From a checkpoint of a small mixture-of-experts model trained on Wikipedia: 64 squared ReLU neurons an expert, a sigmoid router.
Below are experts of layer 7 (counted from 0) of a mixture-of-experts language model. Rows are named router (the router's row for the expert), down (a neuron's output weights, with its number) and show model dimensions 0-159. Each number is 128 + 32 x the weight over its row's rms, rounded and kept within 0 to 255.
Before each expert's rows: a language model's description of what the expert responds to. This comes from a sample of Wikipedia text that the model never trained on.

# expert 53
What it handles: Copula and auxiliary verbs
router [146 108 115 191 123 136 122  99  89 110 149 112 164 143 155 163  96 166 101 154 120 156 158  49  96 148 113 124 125  67 146 125 147 145 139 140 122 180 125 145 205 104 103 132 112 170 144 102 132 116 121 109 136 180 143 106 156 166  94 113 152  40 131 138 185 157 141 116 115  87 119 170 144 172 108 103 103 125 118 147 155 154 122 127 193  73 176 182  90 145 101  63 152  87 141  93 146  89 106 100 164 151 121 166 148 132 135 105 106 147 139 110  52  47 124 121 158 157 108 118 120  85 153 100 140 153 117 131 122 153  94 183 110  87 119 125 137 162 143  84 165 101 141  69 134 103 164  93 100 108 161  51 158 184 119 126 162 207 108 160]
down0 [131 153 130  89  73 124 103 169 136 159 108 157 108  82  89 155 111  98 145 143 113  67  95 142 146 143 166 120 113 152 186 128 130 127 132 155 124  82 178 118 127 107 109  81 157 131  84  97  76 144 130 119 120  44  97 162 163  95 136 190 161 153 142 112 146 124 184 157 117 161 142  95 140  96 134 105 133 134 148 141  69 146  82 162  75 113 154 115 139 127 128 182 114 111 108 114 158 161  87 157 133 142  93 144 188 122 100 155  75 142 145 125  30 121 130 126 110 147 134  87 129 180 177 156 120 125 151 163 229 119  77 160 169 170  96 174 132  94 102 127  59 109 188 166 164  68 111 103 130 159 157 116 160 125 128 122 108 160  87 136]
down1 [153 144  60 133 113 114 100 123  96 107 151 158 138 165 113  98 113 114 151 165 128 157 131 110 116 109  86 120 123 102 148 104 161 152 137 125 130 106 169 128  89 116 126 102 192 107 117 144 178 153 188 118  95 144 125 105 101 129 120  71 151 131  91 179 149 114 116 115 120 169 163 157 127 175  96 158 140 108 138 177 128 118 151 167 114 139 148  71 158 109 121 128 143  70 154 130 156 126 151  96  73  53 206  93 115  73 153  67 102 167 134 198 114 147 157 195 135 103  77 108 127 119 114  59 202 130 118  97 161 112 189 112  84 141  59 185 113 129 135 138 141 110 131 172 119 108 192 109 163 150 157 164  92 152 176 103  89  96 139  69]
down2 [153  70 154 176 154 126 169 139 167 118 171 164 116 138 144 168  98 117 184 135  95 149 132 136 119  73 103 150 122 115 110  88 146 116 114 144 103  65 121 163 171 109  71  74  65 120 167 178  91 121 143 121 135 198 125  78  93  35 140 104 126 166 112 102 147  92 129 101  86 131 126 139 178 115  70 175 119 173 141 129 125 119  98 153 158 150  92 139 167 109 141 126 149 166 150 153 169 124 130  65 194 105 129 114  69 122 116 163 104  45  81 119 129 145 164 153 144 213 117 121 124 142 116  86 143 132  86 121 144 127 194 147 184 101 117 152 146 107 108 119 137 138 144  98 144 107 146  90 132 191 136 135 117 155 155  71 127 102  84 148]
down3 [128 149 114 110 122 101 164 102 138 153 142 137 114 101 208 159 118 115  71 116 132 161 134  88 175 126 162 159 153 140  84 103 116 143 110 102  90 128 181 161 114 103 116 157 179 170 176 142 124 159 106 109 133  79  92 159  89 141 117 103 109 125 155 101 111 134 110 174  81  96 196 201 129 169 115 154  92 195 127 155 169 114  80 126 127 176 121 132 141  96 184 132 123 189 140 103 128 114 146 180  77 154 116 115 156  97 175 107 116  85 116  95  93  81 148 139 139 160 119 123  48  97 148  70 116 147 160 150 125  74 125 116 137 137 143 123 159  74 146 173 100 140 153 169 114  68 150  94 151 117 160  87 111  55 171 108  63 127  77  96]
down4 [120 152 135 104  74  95 180 126  72 157 127 124 121 132 111 144  90 122 159 144 124 125  99 142 201 117 101 147 157 120 132 145  73  95 151 133 153 141 137 111 135  88  87  88 109  91  70 160  53 149 120 192 121 169 108 169  82 128 141 137 136 103 170 228 164 149 137 140 138 121 145 167 149 102 122 124 130 122 183 126 147 111  80 102  84 170 170 120  82 138 154 129 109 160 234  78  83 136  57 107 153 108 117 115 123  83 136  94 125 190 152  57 119 162 128 117 137 144 127  92 122  99 150 130  92 125 120 136 117 102  77 117 146 110 144 156 121 107 132 146 125 110 105 151 126  76 143 132 189 153 140  94  92  54 173 130 136 184 154  75]
down5 [139  97  81 160 169 126  77 158 117 167  90 117 186 114  96  65 157 129 134 142  94 165 120 150 132 140 130 116 112 179 109 169 172 114  83  92 166 105 163 139 183 125 105  95 141 124 143 114 134 156 144 100 156  92 169  82 153 113  82 142 167 131 100 145 135 157 168 126 150 122 148  70 104  83 138 143 143 164 123  89 102 147 119 205 142 107 142 108  90 126 115 134 104 144  98 142 118 143 152 170  79 124 123  28  99 126  90 110  77 173 126 124 121  80  94 163 131 145  83 138 169 135  88 165 170  97 143  98 128  50 112 118 179 178 138 154 115 139 151  52  96  79 138 194 138 112 158 124 107  87  94 137 150  68 102 121 167 153 141 193]
down6 [167  94 161 113 106  76 103 142 119 109  92 120 216 104  71 157  86 119 148  96 155 141 205 132  98 116 147 142 152  94 167 109 129 110 151 101 135 104 152 117 160 167 139 169  95 112 141  80 128 144 117 110 147 149 114 160 152 141 105 130 225  81 136 136 119  82  69 133 155 158 136 107 118 174 175 174 134 111 136 102 147 161 157 110 114 141 156 143 125 137 109 126 114 107 106 109  72 159 142 129 153 157 153 141 208  79 126  53 181 135 197 115 167  92 120  59  89 183 133 162 188  74 160 146 131  78  69 155 113 137 112 138 125 132 110 141 153 154 145 111  95  99 111 151 168 130 156 161 137 111 101 152 116  90 105 104  96  49 117 139]
down7 [142 135 174 109 114 116 153 102 192 161  95 155 129 138  40 201 181 161 109 150 132 140  94 165 143 125 136 115 103  90 155  97  98 163 143 201 102  96 176 112  87  88 106 134 123 151  90 151 129 135  46 100 103 131  99  84  71  54 152 127 157 154 137 154 110 111 116  97 101 145 147 105 173 180 104  95  98 209 136 130  97 167 126 160 141  77 123  62 154 149  99 166 186 163 126 109 108 131 183 192 150 150 108  72  77 157 151 155 119 169 143 134  92 155 145 121 111 148 130 131 130 133 154 178 159 163 147 136 140 124 118 108  98  99 122 181 114 159  90 100 103 141 117 126 131 155  92  78 120 143 179 121 102  95 148 143 106 146 160  92]
down8 [107 125 156  89 173 140 174 106 165 106 117 129  65 154 154  65 151 136 153  72 135 175 141  77  83 156 116  90 125 175 106 134 119  90 103  70 106 165 128 162 108 114 104  58  65 119  77 176  99 138 125 111 143 102 148 165 150 155 139 152  92  67 157 118 146 185 162 104 133 168 176  74 135 109 151 105 155 150 159 104 184 100  92 146 126 150  97 120  66 109 109 131 122 145 135  60  85 148 111 134 134 129  98 174 109 121 111 135 117 138 117  91 131 108  74 134 154 107 134 147 104  92 143  62 132  95 128 120 107 192 104 132 120 159 194 106 130  88 148 164 121 174 172 159 110 120 163  95  97 146 194 204 104 138 139 161 107 186 120 134]
down9 [ 50 166 132 130 136 130 162 161 163 150 118 110 136 180 181  80 147 149 139 157 121 156 151 129 201 170 155 107 110 128 110 164  68  77  71 167 168 133  99 123 131 119 183 124  58  86 100 126 106  64 170 114 127 161 144 184 113 177 181 111 188 129 137 113 100 141 115 132 136 143 134  66  77 104 195 156 110 161 124 104 121 135 129 138 110 120 177 149 132 149 142 140 116 123 193 102 119 129 119 192 153  97 112 135  54 101 171 131 122 139 155 146  64 106 147 135  43 112 162 126 134 120  77 155  96 108 126  93 139  99 127 165 113  55 141 114  84  90 176  95 127  87  71 163  85 112 131 118 159 124 141 121 156 118 127 142 145 123 118 132]
down10 [128  77 169 123 107 134 169 105 144  83 120  63 149 181 148  82 139  80 100 137 138  87 114 158  89 144  93  95  98 100 151 153 132 142 116 165 116 127 166  94 189 127 110 107 148 159 133 154 163 148 131 116 101  91 103  80 147 149  79 172 166 118 154 166  97 168 172 152 167 133 138 144 191 127  67 103 142 142 116 110 124  86 152 124 142 134 120 130 196 173 111 134  88 174 166 106 112 150  86 116 138 173 183  91 165 132 103  96 131  89 150 108 119 122  73  65 159 129 152 157 141 151 105 161 145 124  96  97  98 107 143  91 131 131 114 183 102 223 176 107  66  65 190 124 101 119 161 130 153 112  53 167 116 161 137 118  99 154 133 166]
down11 [ 94 183 125  85 130 181 173 163 129 112  65 127 156 187 177 125 141 162 113 117 148  78 103 119 111 173 153 130  87  75 118 129 140 126  94 148 157 141 151  32 129 100 161  89 160 143  77 154 147 107 103 143 171 144  76 169  91  84 176 115 127  91 108 168 201 131 158 142 111 149 104 163 112 117 140 148 141 164 128 155  77 133 121 141 101 125 137 149 101 100 127 117 169 188 126 107 165 160 163 154 109  76  89 123  96 127 153 185 105 111  89 186 102 139 128 107 162  72 108 162  31 120 153 200 110 116 143 107 131 149 134 106 126 185 101 108  97 115  91  47 137 156 101 126 156 150 111 156  92 108 126 132 131 135  85 121 151 133 155 116]
down12 [106  98  95 128 102 104 132  88 105 109 183 162 120 192 122 131 140 124 107 143 134  66  45 169 126  74 112 137 143  98 135  90  87 157 147 139 168 134 131 122 134 130 145 129 151  63 105 162 143 111 162 158 165 113 110 128 138 168 108 126 116 203  95  97 119 135 160 123 143 103  98 142 119 112 143 130  78 116  88  87  59 150 148 122 186 149 125 147 112 166 114 192  69 130 155 165  96  68 147 107 102 180 117 141  85 161  82  99 125 167 147 198 131 159 109 133 213 122 139 139 159 131  91 146 136 195 152  84 112 166 196 137 192  85 127 165  96  98 130  67 106 125 124 147  93 141 109 120 120 139 126 150 155 199  97 155 126 144 141  79]
down13 [168 125 116 148 122  69  78  94 145 120  97 150 207 142 164  64 141  80 144 134 130  69 121 170 146 100 143 169 103  99 165 193 106 135 141 167 122 114  80 166 137  57 169 114 117 129 111 130 136 113 111 128 140 162 171 144 132  86 144 186 120 118 120 130  80  88 140 102 178  93 150 104 136 140 107 155 110 138 152 183 126 146  95  87 190  92 166 160 183 127 117 164 118 130 136  41 155 148 108 104 103 153 142  98 106 112 169 115  98 157  92 112 153  97 156 140 153 117 162  79 134 141 138 160 165  91 166 117  86 178 112 158 123 116 135 104 131  85  99  96 125 132 109 148 169  99 143 159 103  88 143 178 148 133  62 139  99  98 106 239]
down14 [152 139 131 150 140 181 140 130 193 172 152 116 110 143 138 142 140  92 138  80 101 132  87  99 182 134  62 150 198  73 146 138 154 112 143 155 109  89  72 133 102 177 176 147  86 120 148  83 119  85  67 155 116 148  74 100  94 172 182 120 144 146 132 135 122 138 150 107 144 140 107 147 104 139 169 110 182 117 112 108 118 110  69  64 141 135 149 142 139 122 199  76 124 118  95 113  69  92 120 112 135 107 134 107 109 144 106 117 169  70 168  77 153 151 114 108 142 177 130 108 192 128 130 146  99 107 144 192 115 165  80 198 118 108 157  60 153  82 166 145 147 105 132 144 149 129 131  67 113 159 133 142 146 127 112  79 103 115 123 206]
down15 [136 118 131 143 165  76 128 103 107  94 124  97 201 193 131 103 188  97 106 188 125 114 141  60 118 119  73 146  83 147 121  88 141 160 138 163 148  92 178  83  75 143  95 127 168 118 152 155 129 143 127 135  64 120 120  86  99  64 131 143 126 139 115 106 150  59 142 144 186 102 164  98  94 129  99 177 116 158 133 161 161 115 100 149 147  89 186 151 124 107 125 148  74 121 122 110  96 126 167 145  91 138 135 139 157 139 109 193  77 109 129 134  90  93 166 113 158 134 141 117 127 147  65 142 172  95 112 152 132  73  62 123 154 169  97 173  83 173 104 147 125 113 126 135 182 116 145 175 130 170 145 139 134  48 123 133 140  76  99 184]
down16 [105 102 159  98  96 151 163 156 129 106 135 153 137 136 115  76 152 126 100 172  44 190 103 138 110 103 164 139 101 155 127 161 111  95 129  86 133 156 178 100  99 132 181 126 131 125 102  98 142  82 184  94 131 155 143 188 133 127 170 139  64 102 138 103 109 116 110 133 107 135 172 126 190 110 106 136 100 127 161 105 124 126 180 158 154 103 125 141 108 122  85 159 101 154 112 104  92 114 144  98 152 107  52 145 173 156 147 144 161 208 101 116  87 108  64  65 170 147 114 187 103 111 174 108 101 115 111 110 154 121 129 127 121 120 149  50 162  97 147 157  96  95 169  99 145 160  80 154 158  85 202 166 171 106  82 163 142 170 113  85]
down17 [ 56 166 159 130 147 170 131  78 131 142 143  98  20 148 106 135 167 157 127  87 122 118 129 128 137 123  74  81 129 144 110 112 165 182 120 122 144 131 154  91 123 123 124 112 139 111 109  79 103 187 122 184 106 166 131 140 180  70 110 120 176 123 200 124 202 175 111  85  86 162 145 105 206 173  91 107 143 109 107 116 119 133 105 120 173 161  79 150 106 113 128 103 140 136 156 111 167 130 116 143 186 167  70 123 163 154 166 109  88 155 112 122 108 107 146 148 125 157 124 117 106  97 154 142  83 144  89 137  98  54 120  85 123 127  96  97 138 107 154 123 167 184  77 139 157 146  76 137 121  69 114 114 174 148 172 127 118 180 141 142]
down18 [181 119 129  81 156 139 110 140 153 119 131  96 216 110  91  70  38  93 136 154 130 145 116 102 117 109 174 156 102 157 121 107 132 143 115 163 101 106 169 116  92 161 176  83 162 148 124 144 193 104 124  83 169 118 120 103 188 116  40  95 103 162 116 122 126 112 190 176 126 166 116 157 123  88 146 187 153 145 119  97 102 126 136  99 122 108 135  93 124  94  99 138 107  88 168 151 174 130 122 141 163 127 138  94 129  48 110 160  68 136 149 131 165 177 149  98 132 135 119 118 111 176  55 100 124 128 107 148 153 128 131  81 130 105 140  85 117 119 132 199 108 135 114 126 158 154 163 165 145 153  47 201 148 129  99 121 156 110 165 118]
down19 [ 61 130 153 139 145 128 119 127 122 165 147 103 100 155 122 124 146 119  97 129 167 142 147 153 129  37 119 114 164 120 119  75 117  59  99 143 116  49  87 124 157 113 153 211 168  51 128 157  94 121 109 147 125 145  89 126 152 119 104 116 149 108 133  92  96 156  93 105  92  87 149 181 123 130 118 121 116  73 130 105  93 131 177 109 135 152 121  99 129 120 157 120 146 127  95 122 102 115 164 147 113 137 125 154 137 116 189 156 203 100 159 107 202  66 149 133  53 139 155 108 153 132 121 167 141  86 139 139 114 148 204 151  81 115  67 171 155 184 131 199  94 166 162  58  95 124 127 160 118 167 135 119 130 127 140 183 126 148 134 150]
down20 [137  97  92 116  55 170 119 132 119 142  63  85 111 109 104 130  94 123 108  90 150 151 165 117 176 161  67  93  98 177 139 114 126 145 125  76 131 116 109 133  93 117 152 165 111 123 122  34  76 155 124 114  91 106 121 173 120 147 132 134 130 103 149 166 107 187 129 177 187 162 151 133 125 132  97 126 176 108 145 139 161 144 114 183 103 123 109 114 138 197 187 122 164 157  95 105 113 145 107 149 172 145 165  68 114 152 132 133 121 134 130 163 110  73 120 144 105 142 115  98 216 129  89 162 200 142 142 169 173 160  52  76 136 172 163 103 145 143  96  54 138 102 102 135 122 124 160 160 121 105 119 117  97 125 138 138 199 133 128 172]
down21 [ 96  71 146 124 120 118  90 123  89 142  97 140  99 119  94 139 101 137 107 115 120 149 124 141 140  91 118 130 126 142  74 153 135 139 153 177 114 132 115 164  89 170 148 211 118  59 153 138 137 161 154 122 126 114  62 100 187 110 190 208 143  96  47 150 139 157 134 129 131  89 141 113 132 177 118 124 160  88 131 109 133 115 189 174 137 153  98  98 165  88 119 136  76 132  86 134 188 131 136  75 169 191 150  96 151 144  45 141 121 141 138  98 173 149 137 128 153 108 122 118 128 117 125 151 104 127  95 152  88 192 171 149  81 116 110 148 154 103 145  33 136  88 104 132  87 144 140 117 209 101 106 136 152  90 132  78 131 157 161 128]
down22 [124 191 138 200 184 137 128 115 103 168 114 119 137  84 153 195 104 143 138 155 132 134  99 104 167 161 108 121  98 128  80 160 133  51 131 121 110 131 109 111  83 105 126 102 109 124 147 142 147 136 142 212 133 120 107  85 168  93 110 126 120 115  89  81 122 157 146 142 117 164 125 123 138 151 152  95 129 152 126 180  93  82 149 190 115 187 153 140 160 168 124  96 126 105 119 176 137 158  85 113  92 188 146 156 164 155  95  52 107 133 114 103 115 139  90 123 110 125 142 115  84 124 132  56 170 172  75 160 134 179 127 140  95 149 176  89 179  95 123  98  99 119 164 190  79  89 134 180 134 110 114 113  87 108  78 188 148  98  77  99]
down23 [165  82 143 145 135 152 162 125 133 125 191 159  93 135 139 142 162 119 145 150 121 100 106 116 104 151  93  62 178 167  72 118 161 176 134 120 174 118  65 112 169 110 112 141 167 151 110 167  94 185 111 125 160 110  89 127  94 137 119 110 107 162  99 117 136 142 122 121 121  75  87 136 139  71  83 147 129 159  68  80 170 125 143 101 148  91 116 126 134 119 149  95 144 130 105 156  76  34 106 183 169 137 123  74 117  90 231 166 151 110 139  58 126 165 155 136  92 124  83 151  75 109 145 138 128 167 101 113 168 148 120 120 110 149 147 175 159 125 102 120 114 138 164 147 112 177 189 141  75 138  77 175  78 172 105 115 122 129 148 114]
down24 [ 66 175 166 119 156 130 117 103  73 114 160 109 129  99 162  83 200 109  98 119 184 187  58 117  76 127 163 159 171 147 111 144 113 131 143 151 118  91 155 120 138  98  73 135 140 188 107  91 122 105 112  99 167  66 119 123 100 147 115 100 181 173 136 107  75  95 102 129 124 134 178 141  86  94 102 148 128 161  86  69 140 116 163 107 113 148 143  80 173 119 235 173 212 152 139 161 149 113 157 165 160 134 121 132 137 167  95 131 153  76 116 110 111 141 154 155 130 159 161 174 143 111 159  98  90 119 112 127 121 103 142 115  98 184  87 106  58  83 157 132 117 169  94 139 101 111 151 102 156 122 137 119 105 130 138 132 107 130  89 104]
down25 [ 85 182 130 123 168 121 112 129 129  79  96 138 120 123 132 178 171 118 156  98 107 121 114 142 135 169 112 160  97 131 206 123 101 170  71 112 113 111 117 113 160 145  61 170  49  99  81 101 103  85 132 159 104  91 159 146 111 129 117 144 139  86  73 128 113  84 113 162 135  97 146 110  54 141 145 152 190 128 141 147 119 123  94 169 148  53 154  91 198 142 186 112 163 138  92 143 128 124 180 175 146  94 110 115 172 133 132  73 150 144 124 113 125  86  96 176 114 123 142 167 189 125 141 129 100  72 101 131 133 111 157 184 142  91 163 139 116 173 120  99 126 186 133 130 113 121 158 129 138 126  84 152 133  98 156 107 144 106 174 230]
down26 [124 129 146 169 107 152 120 127  90  99 163 148  72 143 131  51 152 171 103  97 144 105  82 127 105  89  70 107 127 133 120 106 154  89 126  68 178 112 116 109 163 122 143 109 170 120 216 117 120 135 165  99 123  89 146 131 102 120  91  93  95 151 124 113 136  92 115 121  99 118 130  51  72 141 105 133 148 142 166 192  25 169 144  97 134 120  94 107 147 163 171 183 122 111 118 146 157 119 161  91 145 110 159 169 137 142  90 114  95 112 121 112  53 183 160 129  86 167 144  97 133 149 161 161 185 171 139 193 150 140 117 129 140  93 201  83 137 101 111  75 146 168 128 112 134 166  80 110 122 103 152  90 152 151 162 114  88 138 113 109]
down27 [102 132 101  66 136 110 127 159 106 115 168 156 139 123  76 124 130 128 157 135 161  89  78 162 125 182 124 122 125 127 125 154 119 118 171 171 109 169  83 123 132 144 134  87 103 150  71 133 166  40 113 129 166 141 157 119 150 116  70 177 106 163 138  94 163 111 141 149 100 102 101 135 156 101 107 120 151 146  99 137  87  67 133  62 154 181  75 134  84 133  88 120 130 128 124 183 180 150 151 177  96 176 142 129 128  83 126 140 110 156 128 167 126 151 157 112 155 107  84 154 157 156 158 127 131 146 165 102 106  79  91 174 128 112 160 153 212 164 140 167 109  88  78 164 105 170 134  74  86 146  80 104 171  91 139 151  55 170 168 178]
down28 [ 84 176 138 150 117 140  77 122 141 132  95 151 136 173 146 162 133 164 131 105 152 163 138 167 173 127 160  76 113 132 168 110 124 201  97 121 186  97 135  70 129 114 114  99 155  87 118 100  62 148 128 125 136  77 110 140 152 124 115  98  34 143  88 105 142  82  96 119 145 178  84 147 128 169 135 116  78 121 111 115 183 142 172 156 120  46 125 150 119 129 145 130  90  95 161 120 137  86 155 102 113 104 136  94 215 146 159  48 103 133  93 182 121  92 142 189  99 102 162 126 156 150 131  77 199 141 156 138 135 162  82 178 111 165 123 141 151 140 168 122 141  84 112  87 142  93  82 111 113 153 160 137 107 122 155 154 162 144 159  99]
down29 [137 152 139 163 160 122 196 124 164 183 147  58  38 134 166 151 182 122  93 139 125 113 115 137 135 128  71 127 127 104  89 115 146 106  98  91 104  80 100 133  98 113 135 190 166 122 196 119 121 131 143 192  77 184 136 137 105 195 198 145 121 120 152  77 136 146 144 100 113  94 106  90 135 124 128 106 145  85 113 133 164 103 107 122 144 132 177 141 134 106 133 108  91 112 135 133 117 122 172 131 167 168 137 112 111 105 141 122 139  90 108 142 169  92 100 182 133 212 183 132  68  90 124 175 172 178 100 129 119  90 106 124 155 143 167  95 128 118 183 106 178 105  99  68 139 146 132 116 161  67  90 166 125 123  99 189 127 121 114  99]
down30 [182 102 110 146 139 146 150 174 124 109 149 123 168 110 128  91  64 152 146 115  39 175 151 114 134  97 103 125 155 128 106 123 129 145 163 107 179 126 147 103 156 143 109 142 129 173 151 166 116 170 184 153 157 175 161 136 120 180  92 164 199  82  96  96  68 120  98 139  65 173  94 156 142 134  91  56 135 114 111 190  91 111  96 106 135 136  85 158 105 102  91 185 161 124 133  96  94 123 107 113  88  98 168 147 145 131  81 121 132 157 113 114 118 110  93 130 114 165  76 161 102 176 110 107 119  99 143 155 123 124 176 187 113  61 109  66 114 105 158 181 167 113  82 145 107 135 141 125 191  71 125 104 159 175 124 103 117 156 156 147]
down31 [ 83 129  97 157 154  82 107 165 123  73 156 144 121 117 144 171 130 131 143 118 177 138 122 131 120 126 117 164 142 169 118 143 106 175 203 182 153 171 111 163  74 113 114 110 107 140 110 123 123 130 126  93 133 165 146 151 142 103 152 120  90 158  74 135 105 192 131  81 135 110 137 141 148 147 130 130  92 169 136 122 151  90 138 128  95 130  95  95 100 120  56 112 180  72 126 172 172 134 102 113 197 129 130 112  89 128 136 111 100 162 146 141  94  87 148  85 131 160 110 208 118 108 121 142  69 118  57 114 138 130 129 103 145  79 190 202 113 219 161 166 159 130  76 154  90 188 116 103 118 107 107 166 155 168  85 128  72 102 168  95]
down32 [ 94  89 123  87  69  92 142 170 179 121 118 138 140 101 168  93  82  85 184 161  97 113  92 152 123  95 130 134 168 109 131 161 121 116  93  67 151 140 140 126 133 157 187 110 104  69 199 139 175 142 118 160  95 125  72 102 174 126 163 143 102 127 148 159 151 155 136 105 137 141 114 130 131  61 131 119 103 196 186 130 111 120 122 113 134 167 133 153 158 134 115 117 124 123 109 115 143 104 103 123 165 105 132 169 102  92  96 114 159 158  89 137 123 103  83 151 115 185 144 144 149 163  99 125  97 124 178 147 129  61 143  53 189 129 136 110  86 206 145 110  81 117 144 156  76  90 159  92 155 173 157 173 110 158 118 118 127 154 152  26]
down33 [130 143 134 101 242 147 145 105  60 136 155 163  66  70  89 123 100 177 118 106  98 122 163 133 145 130 134 156 135 133  46 117 101  83  94 134 105 197 162 112  97  91 117 122 141 164 168 169  88 118 128 122 135 171 188 161 168 182 143 105 134 102 146 172 120 127 117  38 144 181  95 124 173  90  78 150 120  97 138 158 103 143  95 131 133  70 126 124 111 108 129 115 138 169 141 127  99 129 100 128 149 140 176 218 157  75 153 115 112 108 179 135 156  94 129  99 119 155 143 146  87 175 159 164 133 136 174 112 103 115  84  88 111 125  94 118 149 120 142 162 131 108 138  97  70 125 111 112 123 124 118 126 133  91 153 125 196 148  83 106]
down34 [117 130  94 104 129 119 160  82 137 124 155 114  76 140 137  99  91  21 143 136 132 127 193 107 134 111 137 132 125 126  77 118 178  91 115 156 149 130 127  78 123 156 125 158  76 136 143 143 171 154  85 138 184 130 183 111  59 158 123 160  70  97 185 108 174 110 134 123 146 101 178 151 171 133 125 152  82 122 128 161 109  90 124 105  71 171 105 157  60 168 122 117 115 173  87 103 152 118 126  95 137 129 113 187  73 139 127 111 171 141 124  93 143 109  79 117 155 182  74 142 118 118 125 112  83 148 193 102 114 174 151 176 100  85 158 109 160  95 124 189 139 133 153 105 144 127 140 171 149 184 130  71  87 144 175 133 143 177 140 110]
down35 [119  93 136 179 177 138 154 112 115 118 161 166 137 135 108 114 116 144 104 100 132 104  96 144 104 134 126 117 113 123  80 130 115 128 151 107 180 144 117 146 135 162 138  90 123 112 208 172 130 166 112 129 166 118 167 105 113 156 112 162  79 135 134 134 113 203 100 128  77  90 134 204 158  79 103 129  66 122 117  87 139 132 110  95  70 143 136  67 135  73 132 127  95 135  57  96 137 117 119  79  63 112 125 158 146 171 155 176 195 129 151 139 129 182 123  91 125 138  56  90 124 178 130 156 127 111 121 145 103 181  72 124 119 175  85  79  96  91 106 143 160 197 127 124 176 118 151 168 180 117 123  85 144 111 194 117 164 119  98 180]
down36 [ 96 148 144 126 143 130 169 112 146 102 118 142 139 164 140 100 116 170 133 125 101 122 113  80  94 164 153 184 181 172 139 141 106  39 156 199 204  56 107 158 153 140 127 169 119  85 110 115 164 114  65 118  82 101 145  81  90 103 135 126  99 156 123 117 221 157 179 151 161 133 103  89  94 106 100 119 146 103 132 147 163 129 131 142 101  84 126 178 111 113 116 110  71 129 112 121 107  80 179 139 128 175 124 144 112 105 104 179 138  89 180 146 138 112 147 120  87  92 194 121  85 140  90 119 145 100 153 118 117 143 119 178 107 123 152 111 167 142 185 100  68 103 180 156 132 108 138 147 131  98 153 112  80 142 170  85  70  92 171 122]
down37 [158 135 168 131 142 114 157 231 193 112 149 145 146 108 148 142 113  99 132 130 116 118 135 180 108 107 135 131  82 131 144 126  87  91 127  87 125  51 107 134 100  96  85 149 146 106 111 163 124 136 164 106 102  98 143 116 135  99 163 155 154  87  73  86 129 135 120  70 130 206 137  91  69 100 154  89 104 127 148 158 161 133 120 129  90 137 112 108 133 117  96 109 128  89 116 169 197 165 141 125  85 203 188 158 152 112  86 134 134 147 173 165 106 138 147 134 154 122  97 119 111 113  80 111 234 125 149 176 163 101 213 158 119 112 157 123 201 112 136 144 122 106 117  83 156 174 115 136 110 149 115 160 133 129  73 123 158  91 132  84]
down38 [133 115 147 113 128 109  83  88 119 140 121 122 139 157 142 192 103  91 133  99 125 128 141 155 154 185 153 105 173 145 190  87 170 125 191 152 107  95 132  74 156 128 145 102 134 147 138 171  89 104  93 129 128 122 126 164  46 136 142 126 125 143 143  95 118 154 132 175 118  90 143 120 124 165 169 107 103 143 135 114  66 179 175  96 104 138 144 123  76 131 123 146 130  51  99 118 122  58 134  86 130 124 125 111 110  90 186 151 102 100 182 175 173 127 133 124 161  95 135 139 134  92 169 141 117 112 180 146 120  82  41 160 128 167 173 106 159 153 117 152 145 144 108  62 100 132 150  90  83  71 185  55 142 172 114 172 162 156 145  72]
down39 [107 127 106 139  88 106 115 115 202 121 188 148 163 106 171 143 160  79  99  88 123 160 164  87 108  89 150 176 157 119 142  80 155 158  72 113 150 132 124 137 121 125 125 135 106  87 106 205 110 180  87  65 135 107 131 144  60 158  98 148 136 142 111 175 107 131 128 140 103 161 125  98  65 164 111 125 151 121 104 130 147 153 164  79 184 148  98 128 130  63 134 162 173 149 112 158 189 141 102 152 117 144 103 125  59  96 170 107 121 106  66 138 167 171 127 164 126 130 163 102  79 104 135 128 146 142 176 127  93 202 111 138 118 115 115 117 141 102 126  99 168 173 164 165 121  76 142 110  94 177 173 155  98 170  86 153  69 122 115 184]
down40 [ 99  93 126  83 117 201  90 103 101 167 134  14 128 109 131  87 111 148 132 167 106  98 120 139 106 155 197  81 122 162 131 118 105 107 105 195 128 136 135 170 100 137 163  73 159 140 147 117  61 164 145 127 129 118 106 104 106 162 119 121  82 169 119 173 101 154 118 160 141 160 127 156 154  86 115 154 162 106 137 142  96 184 192  81 159 119 119 157 135 109  60  90 152 158  86  91 154 124 113 141 125 152 119 149 144 139 102 163 100 142  93 168 102 115 166 106  79 120 101 155 139  91 131 146 138 174 154 157 150 136 159 111 141 130 153  71 156 112  84 121  85 175 134  29  97 148 145  94 141 151  65 165 135 148 139 169 120  80  97 101]
down41 [195 122 157 113 147 121 130 156  87 138  84 104 114 165 131  95  80 161 123  99 118 133 130 108 118 215 112 114 109 105 129 157 126 165 167 117 147 109  79 131 131 117 121  78 158 154 112 154 189 153 128  94 141 136 140  87 120 130 157 102 168 121 117 142 145 208  58 122 136 110 109 147 122  65 164 103 161 149 126 131 119 120 175 138 125 125  99 203 110  63 170 128 171  87 151 186 137 102 115 126 164 141 107  84 117 118  70 113  88 108 111 136 156 148 101  66 150 183 127 200 101  94  77 140  36 135 126 109 120 130 162 120  95 191 162 156 152 112 177  82 152  96  99  96 173 127  83 162  87 102 130 138 162  97 122 104 117 156 117 182]
down42 [134 125 117 111 119 138 127 131 132 153 174 133 208 115  37 149 190 162 149 191 125 134 145 139 154 143 147 156  90 140 137 145 116 110 160  88 127 105 116 104 162 163 159  59 106  83 144 154 136  81 181 173  92 138 158 131 125  86 136  84 134  77  89  79  88 124 135 128 176 102 134 118  86  88  83 151  87 128 176 140 174 147 172 139 135 145 164 120 162 149 136 146  98 139 135  88 115 153 147 142 113 126 111  97 110 136  97 123  99 177 151 101  60 194 149  53 126  80 109 122 111 160 126 175  98  79 161 131 162 118 143  75 127 170 175 143  66 132 188 165 106 105 136 139  46 110 115 108 128 126 133 149  56 137 153  97 120 108  98 103]
down43 [167 143 151 121  77 118 115 136 133 165  95 113  94 136 148 124 166 131 128 193 189 145 102 117 212 106  77  56 134 146 169 158 103 180 100  99 116 123 122  96 119 211 166 108 151 145 134 112  81 120 119 135 105 123 142 146  93  70 118 113 150 167 180 109 132 170 172 103 186  94 132  96 104 128 106 124 172 113 113 141  96  38  80 178 134  72 116 165 113 150 142  76 142  85 108 115 100 117 140  94 154 166 175  88 132 146 187 152 194 109 108 128 197 163  78 167 140  91  98 107 134 126 102  97 106 138  61 135 120 141  91 101 102  81 127 128 114 176 127 137 149  84 165 100 141 113 145 113 144 138 127 161 181 105 131 101 142 117 159 138]